Weights of a small mixture-of-experts language model, trained from scratch on English Wikipedia: 48 experts in each of 9 layers, 7259 steps.
Below are experts of layer 3 (counted from 0) of a mixture-of-experts language model. Rows are named router (the router's row for the expert), up (a neuron's input weights, with its number), down (a neuron's output weights, with its number) and show model dimensions 0-39. Each number is 128 + 24 x the weight over its row's rms, rounded and kept within 0 to 255.
Before each expert's rows: "comes before" lists some tokens at least twice as common just after its tokens as in all text; "mostly gets" lists some tokens that are sent to it at least half of the time. This comes from a sample of Wikipedia text that the model never trained on. Tokens count by the router's weight.

# expert 46
comes before: ",", " and", " of", " in", " to", " ("
mostly gets: " Des", "ames", "les", " mag", "oms", " Sam"
router [132 149 150 107 157 126 142 159 122 149 122 137  98 144 140 167 133 122  97 173 140 109 103 128 129 122 124 128 167 132 148 132 112 130 119 127 147 122 137 189]
up18 [156 159 114 112 172 177 126 132 115 104 119 153 164  99 106 132 116 126 166  92 112 159 143 180 113 137 157  96 156  91 171  98 101 169 114 139 117  56 119 142]
down18 [140 118 113 151 117 166  75 110 161 110 140 114 131 107 104 121 133  99 151  77 146 129 112 145 128 141 109  79 151 126 149  91 163 100 111 124 128 163 124  76]
up19 [152 142 106  80 139 112  99 146 102 113 107 122 102 145 116 160 109 107 111 104 107 136  90 171 142 141 177  74 117  96 109 126 183 155 122 160 148 155 161 136]
down19 [138 131 136 133 144 126 135 154 148 118 125 148 146 105 142 103  92 101 105 101  72 106 137 122 146 132 142 128 119  72 179  90 144 135  87 142 124 113 140 136]
up20 [170 137 156  99 148 134 131 128 125  79 115 132 103 145  78 123 176 143 135 151 121 119 140 156 116 146 118 122 103 105 111 120 181  90 142 115 101  87  94 136]
down20 [115  93 105 115 139 122 147 126 129 124  76 113 127 145  87 122  95 164 106 124 103 135 144 116 108 150  88  98 130 138 142 137 123 147 123 151 135 133  91 139]
up21 [134 145 110 115 131 114 137 117 101 121 176 127 159 114 106 146 139 138 132  99 139 150 126 139  89 125 166  58 153 136 114 139 132 144 149 151  94 172 177 160]
down21 [133 134 159 136 143 123 123 140 146 159  93 158 118 135 122 120 110 136 124 102 103 130 115 139 143 124 139  63 139 152 114 130 178 187 122  96 159 144 143 132]
up22 [144  89 145 134 147  87 118 124 133 101 161 154 101 144 144 103  72 119 120 149 158 122  90 136 128 106 134 127 106 102 135 151 128 171 105 131 127 116 122 159]
down22 [115 112  95 131 160 125  95 112  98 158 114 136  90 144 137 100 137 170 132 109  89 132 153 115 154 100 103 138 142 138 158 122 161 101 165 109 137 135 100 117]
up23 [136 117 109 134 121  68 130 116 113 120 158 112 111  84 179 167 145 130 135 136 106 103 122 137 128  94 109 123 112 132 162 130 140 143 121 150 143 129 113 148]
down23 [133 146 143 128 146 134 160 177 158 116 135 101 123 153 114 135 134 107 101 155  86 125 157 150 162 140 145 119 136 125 140 111 161 161  97 106 128 134 112 192]
up24 [132 125 140 135 105  97 100 105  93 126 144 101 161 154 140 144  90 145 126 141 140 135 125 146 117 145 102  88 140 130 171 175 156 153 152 127 117  69 142 134]
down24 [100  93 117 133 161 131 115 165 123 127  95 147 116 163 127 138 114 122  89 133 127 178  73 182 111 180 101 162 129  89  88  86 137 125 130 124 144 117 144 138]
up25 [178 138 119 119 138 163 108 100  99 107 141 142 143 147 134 131 130 118 116 117  83 146 141 154 151 134 128 100 120 112 127  99 125 111 191 134 118 107 146 117]
down25 [169 110 129 128 129 115 108 102 103 109 139 129 115 110 151 122 135 111 137 139 127  94 113 145 130 143 127 107 169 149 124 138 149 113 125 180 154 136 135 121]
up26 [128 131 126 151 123 102 141 127 104 138 129 141 120 137 147 141 172 114 157 144 100 163 108 130 132 118  99 117 107 134 102 123 135 143 138 119 115 102 125 129]
down26 [142  89 122 114 108 115 140 142 104 157 131 162 102 121 136 122 138 117  98  86 151  76 109 114 112 166 111 153 139 127 143 131 114 132 125 143 104 126 132 147]
up27 [106 163 124 111 136 134 101 144 115 125 117 142 137 154 112 122 115  98 119 109 120 113  98 130 118 128 146 121 134 119 127 112 171 136 176 138 153 126 146 101]
down27 [130 121 139 143 146 158 131 167 111  83 133 154 127 107 177 133 115 101 161 139  88  93 112 124 151 122 110 140 109 146 156 114 133 134 117 114 145 163 123 155]
up28 [137 138 151  86 146 112 100 162  98 140  99 100  96 125 103 140  90 135 165 146 122 102 107 107 155 125 128 138 118 126 118 130  65 141 148 173 131 119 119 125]
down28 [136  90 118 189 124 104 101 138 140 139  92 123 136 142 133 136 123 109 114 104 107 168 153 146 133 120 104 154 120 144 104 146 137 130 113 109 117 109 154 122]
up29 [111 101 152 157 127 158 109 126 100 119 109 103 160 109 140 145 124  98 148 130 126 108 109 139 137 108 160 115 146 113 119 172 132 151 123 158 136 112 123 130]
down29 [176 100 105 112 116 113 110 159 111 125 126 100 140  90 144  70 135 107 163 107  89  75  62 136 103 185 140 176  99 182 140 130 146 139 122 133  96 133 114 145]
up30 [203 138 107 134 133 148 134 121 100 127 124 163 142 178  91 124  96 146 127 137 109 108  90 131 103  93 142 109 100  94 142  96 114 147 154 119  90 165 124 113]
down30 [123 140 168 129 121 116 113 129 135 132 112 127 111 118 149 113 149 117 123 138 125 123 110 113 154 106 122 158 133 146 134 124 161 167 133 168 114 111 149 133]
up31 [144 148 158 127 171 136 140 133 112 118 133 127  98 128 105 153 132 151 148 117  96 177  85 122  91 118 152 104  84 134 146 102 113 116 150 124 128 125 118 108]
down31 [126 129 123 135 134  94 150 158 133 126 156 150 109 149  88 138 130 126 118 121 116 112 136 102 129 113 116 113 119 130 105 175 141 122 134 157 130 105 172 141]
up32 [ 97  97 104 140 125 116 113  91 132  96 107 136 124 168 122 105 125 133 151 140 197 161 174 126 114 100 126 109 134 120 156 143  91 138 189 136  74  99 103  88]
down32 [138 157 114 124 161 116 135 177 156 130 110  88  98 107 137 160 158 125  86 126 108 100 137 116 112 158 104 144 131 139 118 158 144  84 144 135 128 135  96 134]
up33 [139  87 103 137 132 160  84 108 135 130 100 129 130 135 157 125 114  95 117 141 162 127 137 114  81 127 125 152  83 167 122 133 112 118 172 124 154 146  84 121]
down33 [152 126 115 113 137 130 107 136 132  87 143 156 116 100 138 103 124 128 103 133 122 180 134 118 149 129  86 164 129 102  73 111 158 126 127 110 120 132 149 130]
up34 [123 124 135  73 128  91 145 103 101 118 153 114 150 115 143 147 148 111 120 137 129 104 119 129 112 115 118 115 105 105 115 116 118 136 133 137 157 113 134  77]
down34 [127 120 140 197  97 118 145 156 164 130 161 127 131 141 135 153 126 133 135 133 138 165 112 139 113 154  67 142 118 135 126 120 125 149 114 173 157 100 107 149]
up35 [130 127  85 106 120  93 134 140 115 130 132  98 107 104 113 114 151  99 166 108 121  85 131 148 128 133  95 112 114 134  75 146 114 144 138 160 160  87 112 161]
down35 [104 101 118  96 124 129 153 168 121 103 115 155 155 118 122 115 142 103 126 152 129 128  98 141 103 126 109 144 137 128  74 130 120 123  96 136 175 147 109 131]
up36 [109 114 149 138 126 116 113 107 131 116  95 140 113 169 119 137 148 154 151 119 141 106 111 142 112  91 121 153 145 171 126 126 145 128 168 129  90 113 117 175]
down36 [102 130 118 156 109 150 124 110 145 150 178 124 142 138 103 124 161 116 111 125 137 115 140 148 109 146 162  99 127 146 153 155 130 122 160 135 130 144 144 161]
up37 [108 145 110  94 144 151 114 131 105  97 118 136 144 177 116 129 154 131 134  91 150 166 116 124  98  95 156  60 161 111 153  90 139 145 119 141 139  85 154 174]
down37 [133 117 144 161 129 149 173  94 158 146 113 128 124 119  98  85 109 107 113 113 148 107 143 135 121 180 142  90 135 161 130 153 126  75 150 144 105 142 120 108]
up38 [ 70 124 132 116 131 111 117 127 114 120 142 103 160 135 110 162 141 102 137 119 132 132  99 147 117 126 149 113 101 179 154 152 161 121 149  86 138 145 124 138]
down38 [105 158 138  92 143 154 108 145 114 146 147 150  88 128 174 142 125 108 116 181 159 131 101  99 131  95 106 159 119  92 115 114 132 158 121 106  92 144 151  92]
up39 [100 109 162 183 156  90  98 125 128 114 119 109 153 135 119 147  85 137 181 135 168 118 172 154 101  83 146 118 164 165  87 124 122 106 130 121 144 119 104 121]
down39 [108 133 150 102  95 103 108 195 141 105 100 166  71 129 114 133  99 133 107 129 120 181  90 106 133 132  95 173  81 112  84 142 140 176 138 129 101 138 103 103]
up40 [145 174 116  85 134 119 103 126 107 123 112 141 105 133 119 143 101  95 125 164 122 145 127 136  74 168 167 119 127 129 144  88 103 141 173 139  83  99  99 132]
down40 [133 127 138 160 120 109  99 140 121 143 112 105 105 133 131 118 136 105 129  89 118  77 163 136 155 106 152 111 114 117 113 117 136 114 113 144 127 142 111 149]
up41 [ 85 143 128 118 168 127 136 121  78 119 155 146 128  89 146 136 140 144  92 151 141 161 130 126 148 161 167 103 150 133 111 121 134 124 115 169 125 129 123 154]
down41 [162 163 135 134 130 115 114 126 132 138 114 150  78 143 144 149 110 105 155 114 134 103  95 146 120 145 120 123 123 153 141 108 100 144 113 145 127 148 135 105]
up42 [122 141  86  85 134 139 108 114 130  86 157 100 144 111 121 123 106 113 149 141 173 146 100 130  96  99 132 111  98 123 113 109 115 159 157 203 138 165 181 124]
down42 [115 126 135 161 167 131 120 128 126 124 107 129 131  94 124 120 123 120 128 157 156 154 148 121 139 150 125 119 147 139  95 138 112 112 139 135 144 104 118 140]
up43 [131 130  90 107 131 110 147 117 119 127  99 136 127 108 150 170 122 117  94 116 126 146 121 132 148 141 110 117 115 130 105 151 128 126 126 153 162 119 146 132]
down43 [133 129 152  84  95 117 150 128 134 145 107 159 132 155 159 156 106 144 132 130 145 161 145 135 140 137  97 131 164 158 104 139 158 119 134 198 134 116 183  93]
up44 [115  70  87 170 139 122  85 107 110 123 145  83 130 126 137 108 134 103 121 132 106 154 154 120 138 109 180 124 124 159 162 142 142 154 181 147 110  84 132 137]
down44 [121 139 115 127 132 124 144 108 116 106 141 133 149 116 115 107 111 159 117 130 119 139 130  97 151 125 112 110 140 132 116 135 125 111 116 132 120 116  95 112]
up45 [127 126 147 118 109  97 124 112 141 128 142 131 145 155 142 171 132 139 106 110 120 160 120 127 115 166 120 108 118 116 136 112 149 138 125 119 142 157 143 114]
down45 [162 112 108 148 131 132 118 165 121 127 138 149  98  99 146 105 148 156 123 102  99 142  85 142 155 146  89 169 120 102 136  86 149  98 143 123  89 136 121  92]
up46 [115 159  81 111 138 181 123 143 117 106 119 134 152 127 111 110 141  83 138 147 152 152  84 156 159 162 120 122 118 114 149 130 139 101 142 168 164 129 148 114]
down46 [128 149 134 106 100 160 136  96 121 127 130 171 147 138 159 112 127  99 125 126 120 141 156 149 116 126 139 129 115 175 130  79 146 115 137 144 120 163  85 126]
up47 [126 164 140 111 176 121 143 128 119 121 130 135 103 134 103 129 176 133 138 113 111 184 123 142 135 168 118 127 118 154 131 132 122 175 125 134 137 136 137 108]
down47 [129 144 139 133 150 141 123 161 174 129 149  86 111 169 115 145 108 111 139 147  84  78 136 112 129 126 112 130 136 112 126 142 168  99 133 181 126 177 140 123]
up48 [130 131  91 134 125 111 138 125 123 121 113  99 126 148 103 138 116 129 125 134 130 130 121 128 131 108  86 108  76  89 112 156 107 112 153 124  68 136 157 141]
down48 [120 128 149 125  97 113 144 148 164 125 112 119 124 108 145 106 106 141 163  78 116 120 115 116 131 134 100 152  64 128 119  52 120 127 133 105 103 109 157 133]
up49 [ 92 113 154 118 113 125 110 120 134 135 149 119 178 129 113 156 159 103 110  90 129 142 152 146 106 151 120  97 154 151 100  96 139 144 130 194 115  84 202 127]
down49 [156 117  98 103 112 108 136 100 126 117 131 109 138  85 161 105 124  76 101 141 145 101 132 154 101 119 128 124 131 160  92  97 139 101 161 196 142 130 160 124]
up50 [110 145 115 126 114 120 123 135 124 117 109 112 146  99 139 139 145  97 104 114 134 128  95 166  83 139  96 108 117 123 103  95 143 143 156 140 116 124 146 121]
down50 [133 122 119 146 136 107 142 146 144 149 123 137 168 136 126 136 149 130 148 161 125 124 104 123  83 163 116 136 126 190 105  90 108 139 122 155 149 122 134 134]
up51 [121 112 141 113 165 127 119 121 122 103 180 142 119 167  95 180 142 139 145 118  61 119 145 132 110 115 137 135 148 158 133 123 134  90 166 104 161 140 104 111]
down51 [ 97 137 187 154  98 139 109 148 168  79 130 150 120 152 122 126 151 123 135 100 141 163 142 100 150 162 129 148 128  85 118 146 112  91 137 145 128 112 122 113]
up52 [152  94 103 113 136 127 126 124  93 120 121 113 187 156 126  88 131  82  92 154 105 150 121 192 171  89 129 132 143 155 106  80 112 145 133 147 118 129 143 142]
down52 [117  96 107 139  82 119 109 127 123 105 109 144 119 115 127 130 132 124 130  65 143 123 141 121 135 161 111 147  94 146 108 151 118 150 140 117 110 139 112 158]
up53 [ 98 122  85 162 148 126  88 112 130 133  64  87 153 107 142 113 157 111  99 149 127 110 167 104  97 123 120 104 111 159 146 147 107 159 118 181 112 148 100 124]
down53 [ 92 146 143 107 137 122 124 103 109  86 158 114 138 137 112 156  96 135 126 122 134 136 118 106 129 118 129 120 121 100 141 149 145 159 135  91 119  92 152  94]
up54 [143 110 126 135 119 127 118 128 108 122 106 130 180 142 134 140  96 147 171  97 134 130 141 177 128 104 124 131 138 107 128  93  94 129 151 150 124 145  94 136]
down54 [109 124 118 128  64 191 147 124 124 178 125 147 113 151 124 108 163 126 105 148 126 127 162 124 123 151 103 154 161 154  93 141 107 104 108  79 167 128 149 153]
up55 [110 126 109 145 161 155 119 143 111  98 108 136 136 144 103 138  79 101 163 112 117 117 122 168 150 139 134 136 145 125 104 158  95 112 124 123 154 180 126 109]
down55 [101 127 116 157 108  94  81 120 162  98 103 117 125 112  92 145 127  83 113 126 133 178 123 108 101 114 151 152 115 115  81  63 156 108 125 103 110 130 128 108]
up56 [146 120 111 124 176 103 124 124  77 139 148 132 111 128 126 156 106 109 101 169 129 169 110 144 143 175 132 108 137 104 135 156 157 130 111 168 100 127 131  99]
down56 [150 116 142 187 129 136 130 117 143 115 122 113 148 136 145 148 141 137 154 118  88 135 110 104 156 138 149 126 113 111 152 106 132 124 130  94 156 131  99 116]
up57 [ 99 128 110 112 123 138 113 124 111 119 146 141 155 114 124 130 111 111 150 128  98  94 102 192 121 109 126 127 132 114 131  70 109 131 147 126  94  98 158  75]
down57 [165 151 111 140 113 101  78 151 129 135 135 139 147  96 158  91 106 138  85 130 107 171  88 123 179 135 128 136 171 153  82  69 145 104 139 161  94 110 115  71]
up58 [143 159  59 123 143 120 114 135 117 119 116 156 106 161 122 153  73 111 109 137 142  78 102 132 158 114 134 105  80 133 130 151 153 118 191 112 137 100 105 156]
down58 [144 143 102 133 131 114 125 121 141 155 131 160 177 142 118 148  98 118 121 138 139  96 126 135 155 114 173 123 153  97 158 146 130 127  67 104 137 173 101  92]
up59 [ 84 119 163 140 174 122 108 110 119 126 143 151 117 113  98 115 165 143 173 117 119  99 125 153  81 145 131 101 138  90 103 105  86 154 119 176 120 111  99 130]
down59 [151 121 129 152 146 119 106 121 126 103 121 119 111 114  70 112 108 139 119 112 104 136 116 142 116 140 125 108 161 124 127 128 115 109 131 128 119 138 131  99]
up60 [ 90 116 115 124 124 161 121 115 108 119 129 126 142 135 133 214 122 167 117 133 160 146 108 123 121 132 118 110 144 145 140 124  90 120 156 137 113 160 124 157]
down60 [124 162  92 112 138 129 162 113 120 160 135 151 121 106 147 169 132 129 121 148 145 120  93 164 149 104 115 129 138 145  77 113 128 119 112 152 131 132 122 101]
up61 [137 113 137 130 169 136 116 109 114  90  88 120 121 110  79 132  93 101 104 136 134 126  98 126 121 129 172 128 119 123 139 140 137 148 170  87 168 120 120 115]
down61 [127 133 119 140  78 150 141 128 135 144 115 134 121 156 150 149 117 139 124  96 140 136 155 124 109 105 202 155  90 115  99 101 163 147 137 146 133 137 165 100]
up62 [142 104 128  90 151 127 132 117 114 117 103 125 128 127  99 133 134 137 122 100 143 172 131 140 102  96 132 131 133 127 123 145  62 156 168 125 139 118  94  91]
down62 [118  99 147 167 129 145 152 111 138 145 148 147 130 126 141 163 129 126 111  96 114 169 100 124 136 128 118 129 128 127 113 148 158  97 142 143 135 126 128 139]
up63 [133 128 121 121 127 153  78  88 120 127 184  98 163 109 145 160 128 156 135 139 152 101 162 120 145  70 132 118 122 165 152 122 131 102 153 167 165 102 107 121]
down63 [127 105 106 174 147 127 140  94 143 134 169 143 141 107 124 114 153 132 124 171 112 159 132 133 166 137 138 121 188 149 110 143 144 164 123 123 158  86 130 106]
up64 [183 129 114 168 126 144  97 142 107 127 117 107 117 100  76 125 102 136 136 138 119 152 127 101 144 138 158  94 182 110 114 104 136 146 129 160 134  84 144 117]
down64 [106 122 119 142 166 147 141 152 109 128 147 102 108 132  97 150 147 146 120 144 134 127 146 137 110 165 125 142 125  93 110 157 116  88 115 145 112 180 151 128]
up65 [135 109 107 172 154 139 109  92 128 117 166 122 120 136 138 127 154 101 146 112 171 157 160 139  77 146 116 131 141 129 124 142 122 151 105 148 120 151 149 119]
down65 [177 146 134 188 140 120 113  85 118 116  79 118 148  94 133 139 104 152 140  79 132 172 135 145 121 139 142 122 109 180  78 106 159 112 129 180 125 162 117  57]
up66 [ 88 153 116 141 164 141 146 118 133 105  94 112 156 149  94 156 113 166 164 139 136 102 174 159  86 153 156 121 138 145 159 128 113 139 136 116 108 134 124 133]
down66 [128 165 142 130 145 137 131 124 121 145 133  79  99 147 116 138 133 132 135 163 159  94 139  74 130 107 146 101 141  82 117 122 122  74 160 141 151 125  96 136]
up67 [101 119 137 113 144 128 141 105 132 101  98 110 122 122 141 129 160 126 158 107 133 145 159 127 103 137 126 121 122  92 139 161 154 132 152 151 129 143 119 131]
down67 [107 136 122 139 131 120 115 136 152 156 107 133 118 144 127 112 135 101 130 120 114 150 145  93 122 128 132 124 112 119  87 147  95 113 152 155 127  85 124 122]
up68 [ 94 160 130 125 164 155 115 136 116 125 109 153 120 160  86 138 123 143 153 135 130  71 119 171 127  91 165 113 138  97 114 116  98 132 123 128  93 136  99 170]
down68 [151 158 109 147 143 118 125  89 136 122 133  96 156 118 105 139  91 134 141 114 122 141 107 110 151 156 128  78 175 130 151 116 127 179 139 128  94 119 144 131]
up69 [154 105 128 156 129  93 145 106 111 102 109 120 133 166 122 122 139 144 124 111  92 131 115 173  82 112 116 123 162  58 106 119 107 163 131 145  88 106 132 144]
down69 [145 137 148 170  90 149 122 123 162 150  85 111 121 150 116 160 137 137  97 104 128 160 109 138 159 137 124 154 112 120 145  99 124 118 126 125 139 119  87 107]
up70 [ 92 138 130  94 132 114 112 125 136  92 116 132 145 154 152 159 133 187 141 105 173 117 107 185 151  89 137 141  94 144 139 120 105 138  99 133 111 148 165 128]
down70 [121 178 112 136 159 109 139 135 174 134 125 155 129 155 100 143 151  90 188 115 137 134 113 158 107 113 113 110 150 119 182 135 105 109 107 105 126 127 105 120]
up71 [111 154 106 136 131 115 122 123 104 124 113  99 161 156 121 144 122 118 133 134 114 165  91 153 122 135 125 108  66 112 112 121 138 113 108 118 122 130 180 134]
down71 [ 89  73 122  88 102 107 152 117 111 128 148 128 136 102 143  93 120  82 111 136 119 104 158 169 118 143 149 149 138  96 129  94 143 145 123 171  81  59 151 138]
up72 [137 132 119 151 130  52 122 130 122 129  91 140 127 118 148 156 139 117 117  95  99  87 145 175  94 157 132 124 121 128 178 127 144 128 138 142 116 146 109 149]
down72 [114 130  87 101 172 130 135 168 147 169 124 132 139 170 124 112 142 171 137 166 109  56 141 106 143 105 137 134 190 166 150 124  98 141  80 110 132 133 167  98]
up73 [121 118  95 129 135  75 137 128 110 115 128 131 146 134 119 122 131 123 109 146 169 129 123 143 156 143 119 119 109 157 130 130 153 157  93  87 131 125  99 146]
down73 [151  97 122 125 139  65 125 114 132 165 167 116 103 129 131 126 160  88  97 101 126 123 137 100 123 135 118 139 107 112 144 150 159 118 166  98 102 147 137 163]
up74 [162 148 116 158 145 137 125 154 120  88 119 118 106 130  96 123 125 104 163 160 110 143  80 192 130 133 142 113 125 122 115  96  84 172  90 132 121 108 144 137]
down74 [ 90 105 137 153 121 122 100 128 166 134 130  79 148  95  71  92 106 110 145  96 160 158 136 116 151 171 141 138  91  84 101 116 101 145 155 118 146 100 107 157]
up75 [ 71 133 117  88 164 132 135 132 123 100 128  99 148 183 137 164 156 126 101 116 150 145 118 151 135 130 157 113 124 128 147 132 165 103 136 145 130 134 141 129]
down75 [126 135 157 173  98 151 115 134 132 136 115 103 146 120  85 128 180 129 120 126  30 147 100 137 132 137 121 140 108 118 108 128 147 138 123 159 116 131 138 144]
up76 [129 110 131 116 130 145 117  89 112 130 122  78 133 105 106 141  95 142 117 139 148 119 122 132 103  78 147 119  71 131 155 147 167 105 109  91 175 112 110 166]
down76 [166 145 138 183 121 134 160 103 143 162 111 116 112 141 142 137 154 150 121 111  96 119 126 122 141 103 126 115 145 174 122  93 188 110 107 107  98 126 123 197]
up77 [125 123 134 171 150 118 135 138 117 112 134 132 147 122 137  98 135 143 160  87 127 103 143 113  77 125 111 104 130 176 126 112 114 151 138 163 116  92 109 161]
down77 [185 171 115 175 134 124 152 170 135 144 107 133 110 171 138 124 108 123 135 154 147 135 105 122 122 195 146 121 170 125  94 171 130 113 148 114 129 119 143  77]
up78 [137 141 114 134 134  91 137 124 118 136 139 149 138 111 142 175 114 182 113 132 123 129 112 130 136 166 119 113 180 186 131 137 116 181 143 128 105 159 137 161]
down78 [140 115 136 131 123 113 106 209 162 122 104 124 110 140 141 126 131 102 102 108 115 143 106 112 177 124 124 152 151 120 170 186 127 125 154 142 118 172  95 134]
up79 [115 160 122 121 153  93 134 125  89 134  77 120 114 158 106 124  95 128 162 118 128  78 111 158  84 129 131 122 144 114 128 149 146 121 135 114 128 129 102 133]
down79 [140 137 115 116 115 128 139  99 152 134 138 161 110 125 135 168 132 157 146 138 157 147 128 106  97 130 123 116 144 127 156  79 130 151  88 135 151 105 149  97]
up80 [ 90 146 153 116 145 139  98 122 134 102 132 126 122 157 127 127 121 158 163 111 131 114 124 115 102 116 164 124 118 154 141 175 131 115 158 130  80 137 101 128]
down80 [142 145 136 138 141 107 149 152 137 150 123 148 111 181 153 167 111 112  75 107 137 109 147 126 133 149  97 128 138 129 132 131 134 132 160 135 114 147 100 108]
up81 [116 146 112 116 121 135 123 103 121  74 146  81 166 160 152 116 139 105 153  96 113  95 126 130 134 107 126 131 133 149 115 151  98 191 109 183 129 124 159 146]
down81 [107 125 133 162  78  98 113 100 129  86 136  98 153 116 161 135  87 145 157 110 159 143 123 111 148 112 125 113 101 129 151 128  83 165 131 117 186 119 106 113]
up82 [111 121 147 145 132 124 108 110 112 114 134 135 120 121 112 112 145 130 147 140 103 123 118 123 115 129 143 132 133 137 128 157 135 119 124 169 164 156 128 133]
down82 [172 128 114 105 145 115 150 104 163 159 101 103  94 143  70  80 122 144 151 120 129 127 149  93 103 142 151 126 137 123 137 160 106  78 123 145 136 140 133 186]
up83 [116 134 139 100 131 106 125 144 110 114 124  95 130  87 120 119  93 111 138 131 151 131  98 132 143 168  98 122  96  99 128 165 130 130  92 118 128 145 138 185]
down83 [118 144 169 124 130 129  73 141 112 125 137 116 136 146 144 117 108 131 129 186 112 130 131 104 139  90 106 118 121 136 189  96 137 111 164 144 104 136 139 160]
up84 [108 109 132 149 134 112 115 141 110 102 147 152 151  93 152 167 187 148 168 148 109 134 149 147 119  74 141 127 105 121 135 173 100 117 173 155 179  95 133 112]
down84 [105 140 146 169 120 156 119 100 145 146 140 101 139 133 115 150 147 106 173 108 155 136 136 118 131 110 142 113 141 133 153 120 140 113  66 159 118  69 131 131]
up85 [125 107 126  99 158 125 134 105 124 128 185 110 155 112 111 153 160 107  98  87 124 138 134 136 167 112 164 118 100 136 149 129 133 112 153 160 152 114 133 116]
down85 [ 75 136 121 147 134 138 112 139 105 107 130 103 124 150 133 134  97 159  65 136 109 112 168 123 141 139 144  88 169  92 148 125  89  89  88 117 134  91 116 113]
up86 [153  91  85 162 152 124  89  98 103 129  97 124 117 123 128 134 127 111  98 124 125 116 129 123 110 132 151 124 137 124 178 157  96 139 112 164 162  88 112 159]
down86 [135 127 111 150 138 132 115 127 115 145 113 123 128 147 113  99 148 148 138 135 112 125 126 113 124 109 127 117 172 135 127 122 125 118 110 132 121  83 120 115]
up87 [137 137  83 132 123 102 134 114 103 124 136 109 128 134 131 156 109 104  93 146 152 142 135 148 127 135 181  85 131 145  97  99 151 130 118 123 109 157 161 117]
down87 [100  92 135  69 138 120 134 153 136 157 139 136 124 100  99 113 132  89  95  88 128 122 167 155 162 152 171 105 161 127 122 133 157 151 127 155 124  82 128 123]
up88 [140 131 123 159 141  88  88 106 112 111 113 121 113 130 126 191 156 131 123 121 123 118 107 142 118 122 135 143 132 115 150 114 134 157 123 121 117 181 120 133]
down88 [136  99 154 145 158 142 130 119 144 147 155 146 151 112 102 111 139  85 120 110 125 145 148 127 134  93 144  91 179 116 105 160 144 134  97 122 156 108 110 110]
up89 [173 103 147 157 138  84  74 134 126 124 123 131 118 149 128 119 115 115 165  99 125 138 120 115 127  89 132 122 118 152  86 136 110 122 162 164 140 116 140 154]
down89 [125 123 100 114 121 136 140 215 147 109 105 141 104 156 102 194 137 109 134  57 155 114 116 120  98  94 102 146 136 116 103 136 113 156 131 125 103 139 134 124]
up90 [105  81 118 135 125 131  99 111  94 134 144 134 126 174 127 149 124 119 144 150 158 113 145 132 151 137 151 114 155 118 121 165 129 136 170 159 151 122 116 134]
down90 [ 95 121 144 114 130 144 131 123 144 129 109 156 135 142 149 147 120 128 137 144 126 130 110 149 134 117 104 130 146 133 118 173 117 145  91 112 118 157 111 123]
up91 [126 114 119 116 114 131 109 141 128  88 116 152 135 126 112 112 119  93 119 102 132 101 124 184 135 139 128 154 101 133 114 127  98 137 167 121 128 140 128 154]
down91 [162 136 154 157 118 168  78 125 112 135 118 169 154 108 178 156 164 129 152 170 151 104 142 102 137 110 150 130 124 113 151  90 102 115 124 118 141 132 147 149]
up92 [ 96 167  91 136 141 144 128 149  95  92 150 143 107 126  92 176  85 103 149 128  85 122 103 133 115 109 197  97 168 111 172 145 115 114 161 146 101 110 156 118]
down92 [135 127 112 158 125 156 116 103 148 136 117 124 125 146 105 100 120 149 102 111 173 137 140 148 125 123 173  67 171 126 114 161 112 146 137 100 120 149 115 121]
up93 [158 135  92 140 125 101 116 120 104  93 132 150 121 120 108 140  88 109 113 114  96  91 100 148 153 100 141 139 139 127 121 128  93 131  97 130 147  97 127 140]
down93 [136 147 109 134 110 107 121 114  98 172 102 139 156 118 136 119 120 107 144 137 114 178 128 129 170 132 141 136  97 147 139  85 119 129 127 158 195 151 145 126]
up94 [128 147  94 117 154 118 127 113 127 141 131 104 130 121 117 168 107 104 135 112 126 135  99 125 128 127 147 113 158 142 103 142  96 158  98 118 126 123 149  99]
down94 [101  89 142 115 121 107 118 119 123 134 140 151 147 165  87 111 162 144 116 123 130 127 157 122 117 135 150 113 135 119 153 188 131 108 126  82 142 130 141 115]
up95 [120 128 132 119 157 100 136 142 113 111 107  76 141  92 110 178 124 164 165  69 128  89  88 177 128 105 144 117 127 113 176 122 157 162 148 130 162 152 141 165]
down95 [131 133 127 118 114 117 146 146 162 171 140 100 154 118 165 160 159 136 116 152 130 123 122  85 134 138 143 138 150 139 130 151 145 104 122 127 150 144 110 131]
up96 [102 105 107 161 199 121  87 111 131  99 115  81 141  86  84 151 128 141 147 109 120 103 147 143 117 114 147 118 164 170 145 106 124 104 141 149 160 150 118 156]
down96 [143 112 132 144 109 115 133 135 142 150 154 102 113 158 125 131 152 125 180 126 130 134 133 128 114 108 167 154 140 119 121 137 135 119 132 137  86 137 144 187]
up97 [ 91 124 118 165 136 126  93 142 121 137 126 136 142 122 151 138 171 147 149 122 161  99 112 137 109 106 126 116 110 116 125 133 101 103 106 128  98 132 141 124]
down97 [135 125 130 118 126 138 146 127 110 151 101 158 133 107 122 105 157 143 125  86 127 175  83  83 150 145 150 138  91 150 122 109 134  95 140 116  93 135 136  87]
up98 [116 122 142 110 137 103 101 114 104 116 153 117 166 140 114 123  81 102 130 154 167 142 138 152 154 129 142  83 162 124 179 110 114 147 128 141  91 128 137 107]
down98 [ 92 119 166 100 127 105  83 152 129 124 176 135  74 110 114 169 110 118 118 117 102  90 112 123 133 155 125 132 184 127  97  74 144 144 130 104 142  86 158 150]
up99 [103 115  99 115 150 152 106 113  85 120 144 134 146 137 147 163 145 141 133 120 133 151 163 151 111  98 113  99 130 122 151 136 113 131 155 157 124 146 102  81]
down99 [115  65  95  95  97 112 126 124 122 147 136 138  99 155 136 136 111 136  83 138 136 150 181 144 137 122 112 128 156 107 119 148 147 144 108 114 127 114 154  90]
up100 [121 167 116 124 163 111 135 142 117 107 107  91 153  75 123 127 164 112 105 122 106 151  79 166 154 159  98 108 113 104  91 176 110 141 144 128 101 160 146 132]
down100 [139 133 152 162 117 140 139 187 180 125 180 124 127 142 117 133 144 143 126 134 140 108 115  76 123 133  86 164 122 110 132 140 116 108  74 159 114 166 171 149]